config.toml
num_hidden_layers = 12
hidden_size = 320
n_experts = 128
experts_per_token = 8
d_expert = 32
d_shared_expert = 64
hidden_act = "tanh_gelu"
moe_layers = [0, 1, 2, 3, 4, 5, 6, 7, 8, 9, 10, 11]
router_score = "sigmoid"
normalize_top_k = true
routed_scale = 1.0
balance_loss = 0.00209
balance_bias = true
shared_expert_gate = true
init_std_router = 0.0188
lr_router = 0.0012
num_attention_heads = 5
num_key_value_heads = 5
head_dim = 64
vocab_size = 8192
norm = "rmsnorm"
norm_place = "pre"
norm_eps = 1e-05
positions = "rope"
rope_theta = 7840.0
rope_fraction = 1.0
qk_norm = false
attn_scale = 0.125
tie_word_embeddings = true
parallel_block = true
init = "normal"
init_std_qkv = 0.028
init_std_o = 0.00569
init_std_up = 0.028
init_std_down = 0.00569
optimizer = "adamw"
learning_rate = 0.00125
beta1 = 0.9
beta2 = 0.95
weight_decay = 0.15
lr_head = 0.00928
max_grad_norm = 0.5
warmup_steps = 547
schedule = "wsd"
decay_fraction = 1.0
decay_shape = "sqrt"
final_lr_fraction = 0.05
batch_tokens = 65536
max_seq_len = 1024
doc_mask = true
train_tokens = 542500000
max_steps = 8278
dataset = "wikipedia_en"
Below are experts of layer 8 (counted from 0) of a mixture-of-experts language model. Rows are named router (the router's row for the expert), up (a neuron's input weights, with its number), down (a neuron's output weights, with its number) and show model dimensions 160-239. Each number is 128 + 24 x the weight over its row's rms, rounded and kept within 0 to 255. Numbers have three digits each.
After each expert's rows: "mostly gets" lists some tokens that are sent to it at least half of the time; "raises" lists some tokens whose logits its average output raises strongly, later layers aside. This comes from a sample of Wikipedia text that the model never trained on.

# expert 118
router:124139114142132121067162139153113142122116121140106151162127123118100117200131073126117115128188163144123167124132137166120168167106121146128116110136104088133093129120139171090115124088154119100147135117110104128153139149158135077092163108
up0:147118174170146156125141129141122164105119129168124112180142160130114100177166187112149095124135124141166132142135086081115139078106140134129114101139114133168180141097148111126159130109119148131193131146132139149090160187120102080131169139
down0:096192134121120078157126088103077147152120126119161154106161130162180106114152107124149115161126130121079087052142141146144115094122123103083119113102122099134128152079146092134146119131143126155139126151145141153124136147142147137166128114
up1:171146125153141104138087119150141129147110157140080102125127127142116135126152108160129088116167151118083134152193140180155138065158124140104145114130118116122144126137149133099133119116156144144123144153115106116111166142169142122132115126
down1:161121130140094096144111122127101138087130080075115088139146136159170129146178165162102088089113119119141110131132146118117085105122124130153137139175147159104145152136098184190135113171158131143147080130133153104104139152115122132082131125
up2:119108123148081135181153119116095092146168090080148104134124109112114112115170156094143103142120111197108152129153135122099138134151138114126144117159114080123130143130137136122124091089162130145150116138151125116211127118093151186168135152
down2:107092125150063093130155153148133113103108120113102096169112132163104131166122146093134091131151136123157155149115141157117137115083141112144084144112112105096142088119134144145126169136136133160100121119091125097112116129139084110167077131
mostly gets: " res", " qu", " cl", " comp", " exp", " sh"
raises: "ide", "are", "ute", "ini", "ire", "ust"

# expert 3
router:117147159119087119085122161117115128099116162118115140141136100114172134192105141125116148094163130159116115140074119176130123137149123135163098119139070102159158100128142109091085144088104122098130097124152085160136108146142117113143122112
up0:150095118089101128142074157152102130146111136137144099135156141096129148118120131132116079100112099124135128091169149074117128146143125140113165112129118132088177129127112156163130091132134119122141112134155134087121140171123130153148146109
down0:129164115089115158147099160124137162128151115142134118125093155117122104090108139179122082098110118122137102158086130160134129170102126162169126164136095116141128166107110091154128121133141129115141111107132111144113075161155145096112133093
up1:128126158114128138103132113139120128139142089121081077124138143162152165108151156106118069114126129132091115114087126157144104163087154123135166086136138115128126156148137093126096128104119117106156121149124104128146141133118140167091112134
down1:132131144142112081117106152131107156117120111135088141119141151139142122121098171128138142137114139097126156112131129145132198104135133125105129132120132163098149096114138117108139149145099107115108152124122153165135156115120159154133152096
up2:142116118128083145156121114144133126183115086114141185164136080076142136127156137136159093136124157063082131152149126131097128088153126108131126106111084152147156122114120088162119098097122136113100130144145111099134117151084146091168115118
down2:137148133112138142108120106112125101111114175177115131145116123165119136127079071110101139132151106144125115137139100141076134152127164142150104154140090142127115121112153149117146106147158081189117159128111131144120086153114140132113128108
mostly gets: " Bar", " Park", " Stadium", " Smith", " Gri", " Port"
raises: "ani", "olit", "oga"

# expert 126
router:112128120117116126075147113130100143093134137143122128160116145108159145205127114127136100116146137141158093163109094154092128171101110196143079129144075102123130145098125138081115153118106137146095138125128097136135127116182096121145142086
up0:079072151127099125134091113154105096164167124126167093149119144112114131115117136115105119076131121119154081119131114102135131137108180158166078115159110151108112077066170138107138127155118108099106097154122146083120124129154144139102143151
down0:127135140148118112102084095151099105117094116128104105087116139111134144106155127094100093162163110137106102148122106133106127156124144114103157108158164147128151144173131114128113126131127136155165159144130118139103077148118125132150114127
up1:141110135127154121129146163194126116123106153161129113118132128119123151128130130139139092086191124150117113175138151113097124129106122102159174132171185148097106173142170122148119097169144123124143184132164108145132126130108143146138153151
down1:178130135163132118090142108161144112136121080096159121146133131134135114130109089119153085100082133127085136113145103118092136171165090143118116119089112144119172161135128124144108103110111123105164130104116158092125107115113144117151155140
up2:115142141109144105115067141153161113114068120150100128095147145083137121145127100111108073114107136079083105108145106105164150130158140128120109105105135130132135135090168079103132121137124146141121123109125130145148131101148131138106207086
down2:147143118128084134147146117130137136141143125116122161115120138104137108157089128133087085105151142176099144163151098156159102121097163121129167095125175134128111116107102110098103101118110132107151137124151120083094109092102055138139125113
mostly gets: "Me", "oca", "ca", "omp", " could", "iga"
raises: "sch", "fo", "bes", " finish", "one"

# expert 113
router:120167148145122131087155122137137128113123109168094168182175138136143102179117131137134081114128138145123080140094135170112102128156103125118093124163110119136122149108126135080105108118091095129149157131172103125117087142164092078161122136
up0:143115130135098157131093113159144113172116144141087119141176095131123127132087138106136131057109111120105149084132162123083117129125129111136129150072143075112097124128131110097168113139132162122109091146068147129146096148161117105062134137
down0:134129128176164166162128152157137162134128136132144126135101125149140127132137145117160118193085116136105168091163166125152126110086114129126135146154133111134120144110127142126136128120120105125136122103088124174139096142156149132111173093
up1:176134089109104125131151139142171105075111115160138110152151124136128129154134142073162150144108104151124123132133088133092121122159123135101161177155136145131153125132124117082129123095105131148138172137147123141104113129087085122144127120
down1:183125088097098148134143089145109112145125112082161117101146190130147146124126118111116124103078132164125122132113158138139116118165097145160132125086128132099146092131095145153115125083122153105113134107150101084114116153116141098064102117
up2:116140111151118174139115128093139106130138139100149126132141112157084183139121147157160118101159086106187118119120186096152149129126156107125091143125140161100139122115084128147143125128154140154143120086131094095136157145117115137172132132
down2:142110071119079155107114116132120128118143114137166154160112169111175139097099175154135157091147161196144138166129143105142157124091133136135108131155122097163116083136149135096079127147155111121141110153128132164095078138105145187117116115
mostly gets: " along", " down", " led", " run", " out", " back"
raises: "now", " daughter", " tower"

# expert 50
router:157118141144104108083146120183091118135138167107132104163137109147097135191103141121108124080145146125120098159128126156132153181097096209113062109137115085101139160124115128139097169125129118152123118112127104154128120117117123108130133088
up0:151166164162073132106153171174136191088104105156116111151151143152155148124136134148124132089145104161157115107131108129160128138122133112125104105140156157117112101148093083117167085139133117108124110176119131130097137132142135139094086133
down0:109150104127144100087126161126155158167084138145210180089131107126148162124088115074146095126119080125094115151115140130160118104103134148118129167116130105157162146110141154117153130104133104157127104124097131110117125142102170152136074125
up1:094122178129155068110113137134113084115148157101120154101122136121087162120083134101117146148069116132111160120102087125141094113107151105137061142109104150125141141125127122131121129103146138121127154116098145136145083135138111144106154118
down1:058068106181128124122107122104115128126131137110158132122143114086086100117157137104115109132123103121130085150150127110113119116147108127108122117136112080134094126125105137112113132138134124109079141152138130107128139135114096117074142152
up2:090169143124135157111106102110142148141132146125152110125118123156123093137103139143115161109116199095116101124130117143131131125155121146155161109143133118128116119132110121162138116136127132107163155146136103135142170105125131137134141112
down2:131108145146107104105130132164163115160066096091130121110119162107139158131127136138103150134119110126116174112131092159142158106129120119110086146113136179107143123102157095151148125178113131143122099129153132118102102098123092102091092111
mostly gets: "est", "pt", "ult", "gn", " int", " List"
raises: "ision", "ike", "ree", "las", " year"

# expert 64
router:136117131129137141079153148143081100116091164156112199157116111100113111187152121130147137112155134130144104139104143193125172130120117149141089163185089164121124127126132141124122142092122133083138122140118092136143090157113079107155148126
up0:112156111114146142148167148169163111110158123104119138103123160135156135140118104153078133117073101115125116125152135104138127120095101136149128107121088104105118132110111097114147103146141130121130176126086137166101113094121096151102154109
down0:100152163114119132168148142133113110106120135132162144152123155125077115186128159154135095129117155122111097124165162121136113167161158082139098101182118114135144131139132110131111147126147135128174110135153169148117175127120098072128135125
up1:123084113156175092086126092146112131138141146181151123119127117086163133098141132108144106098138123124124123120106140096108120141132161080134152114104127143105148111121113123172153111117153122128129120140125106115126115092161151124074160160
down1:106106150121096118117087144117121149141180158112081168151144115122166135129148139120175130148155141107143131120136149096144131131129123131127154155110171132085151149128141121098123114105098112115115147096143132153112124084136158156131119161
up2:149121149107123142122133101128107114147127163092115176131112123117175141095097150128141109144087108128096093107132158126106117144142123115129146105174126142138125102118116166091167138142148119121161118152111134106091116100096203115133112129
down2:133105139135141138109118128115114107121145123150105148130100114148115124128122110101115138145162141128109115108121102133127113180143142098109150120162151092119150134149127113114163128142128101104115168139120099118107120129075085073156120108
mostly gets: " China", " Yu", " Ya", " Hu", " Ken", " Chi"
raises: "omin", "oul", " concept", "alia", "log", " process"

# expert 97
router:116137128125134097102155129149093153092142101149127165144187134124115106202127085135115120145163131127153077150117152143101125133112145154122137168168109130153126129131154132101097123116127113139136131142132097115113092135194079120182109106
up0:177107131126163154117145125134129118145141093102105138104113166157120142161160071121156142138126096152137152113144164144126135104085121152129153133133121150109130121117150134112118145133099136144117086152164105122106131100136158136161118163
down0:121152136112119141156144140117126144131124103102156095131130153114138145129061141164132089075104127145114119164153152102114150149183086115130108140128119123114150128130098083132104161136120155118112139160116122115117164138130076132129130146
up1:112115099128130127143104122162094151112080138113154131100135135081138136108145107128123116150152114122117065102152139091088145125100141152145148156132114127086133105159127130075131136133146147114130090119120073163138122069118116119177134138
down1:107134102175073124084134108123125180110139124117149123153100139104082120124168118093151152141125111088096132151103151107150097106140106126118124155157144144133179137065130129108113155143160119119137111103116153110121081112124137113125102108
up2:127143133131111102113105087110140156137126119102129164106123118136128131142109115125171131136132093090130135129127162108085160155089134141083119074117123129132102116083135145141135127127101167165097123117154131107113136136148128097153132130
down2:102131108123134090146095126116112142119092153154109088113101128154086142136124125155147153118122125111128109144103116099138141134123125155112115129122157117119109126119125126109148118140135112144093165125131142204122119138145164188157173094
mostly gets: " Al", " un", " al", " Cor", " bo", " Mo"
raises: "ments", "ents", "ter", "born", "fe", "les"

# expert 79
router:111125131174117124072165112137128118121109100138109133132165140138130090156151135168146088128139124155112111143099138164110112146115117160113105157135094100147121138127135151098119117084142103127134105143117113139140112114115092115194126099
up0:167116110103116112141168122106136132138129152094132159082166140133132156128116142084111095145158070117147120144087164107141148143132103147129120137112129109114133119123160168117118152153170144163126136109161118131126128134112106162123132171
down0:154151183168170140110146103141172133103111121118119133134168175130128109094185106127117133115132087065148136121138135087106108094154122151116120090134133098146143148125127130141168078122147121095120130153143081129139106099091154097140116155
up1:150142172178084152112182115121090116107121125117146137141120122171145145132094113145151090126150151111109136114133148151117121137100104170149152122129120164088144142132159179160148127114153102093116110105099128141165091106105144126102101122
down1:162103088128170119085115150156136136122110119116150117129135112093134102106099084193132103113125139115115153088180159112142107117127124139102141119135142119129131107127115141128150130105131136157139110149149125140135139096132155123152150102
up2:089093171142148123120147102104129113101111131144112110115147113134172163128136081159185128126123094148160076092088111117113169130179156114134159158138163186125104112071137113135128159128123144100145155160156138145094093133165116158123110114
down2:107115127064126118078115130145108120101173098125108130123057114112123151119135130083141115154145177130124100146151125177179135117126114130114118120111149084164124188158140127075124172147143147128104120118122132164125145088134126164117177166
mostly gets: " became", " took", " served", " won", " include", " played"
raises: " its", " them", " it", " a", " him", " the"

# expert 81
router:096144138128121113106169131199077153141134109119139146139176122145147107177123116151143147101165106137112120139095166152118109149128092141174127165156087111098153158095142162073097170093126103095137066151132096149107128105149092117131111134
up0:149134130112182128106135123171148144176161134109100115115176110105112094143101133114143162127163110129102123142108144127116095127100110113118115090140143093111149116137152172101090138142098122156097095129124106129120156134122131133116142118
down0:130125134132175092123136107115121135110105105105135158098116139136127093125107117124146106176095166088145112120160151113150153101170110139132140123146114137138136141096093107139155148142169105117131133119130157110103148090099123126111103127
up1:146155121160129133136137128169139159150140120158137144090170170133163111124107149132105135161165093148117130149151171120145165104111124125124114148130111128077117071153140094130116173075083138097134091115125102121112095115163112106124074126
down1:162143120131163134166102134117157167120132143160131112118141095130148136091145119132149112104117099099100131101121106124135111102166123089133134145137119120108148116136146124138147146127139161100128092107129096154089117091110151114091115130
up2:084129148125080157114107150144111114124167128153128137155157174113134120143111152098143147162153107095148150142165145135128152133122107128122135139133146151074169148139161156098153118178114082124112125110117088105100131135120117156136140162
down2:126141109132120129168119111124155106117087115160086125112157159105157152144135152089139165132123152148143087119109108135116118115159156126165146099122122119178148114175146177110145113139156151139155122066125164131101170131137159158132105159
mostly gets: " Sch", "ö", "ü", "ä", "sch", "j"
raises: " und", "ke", "ska"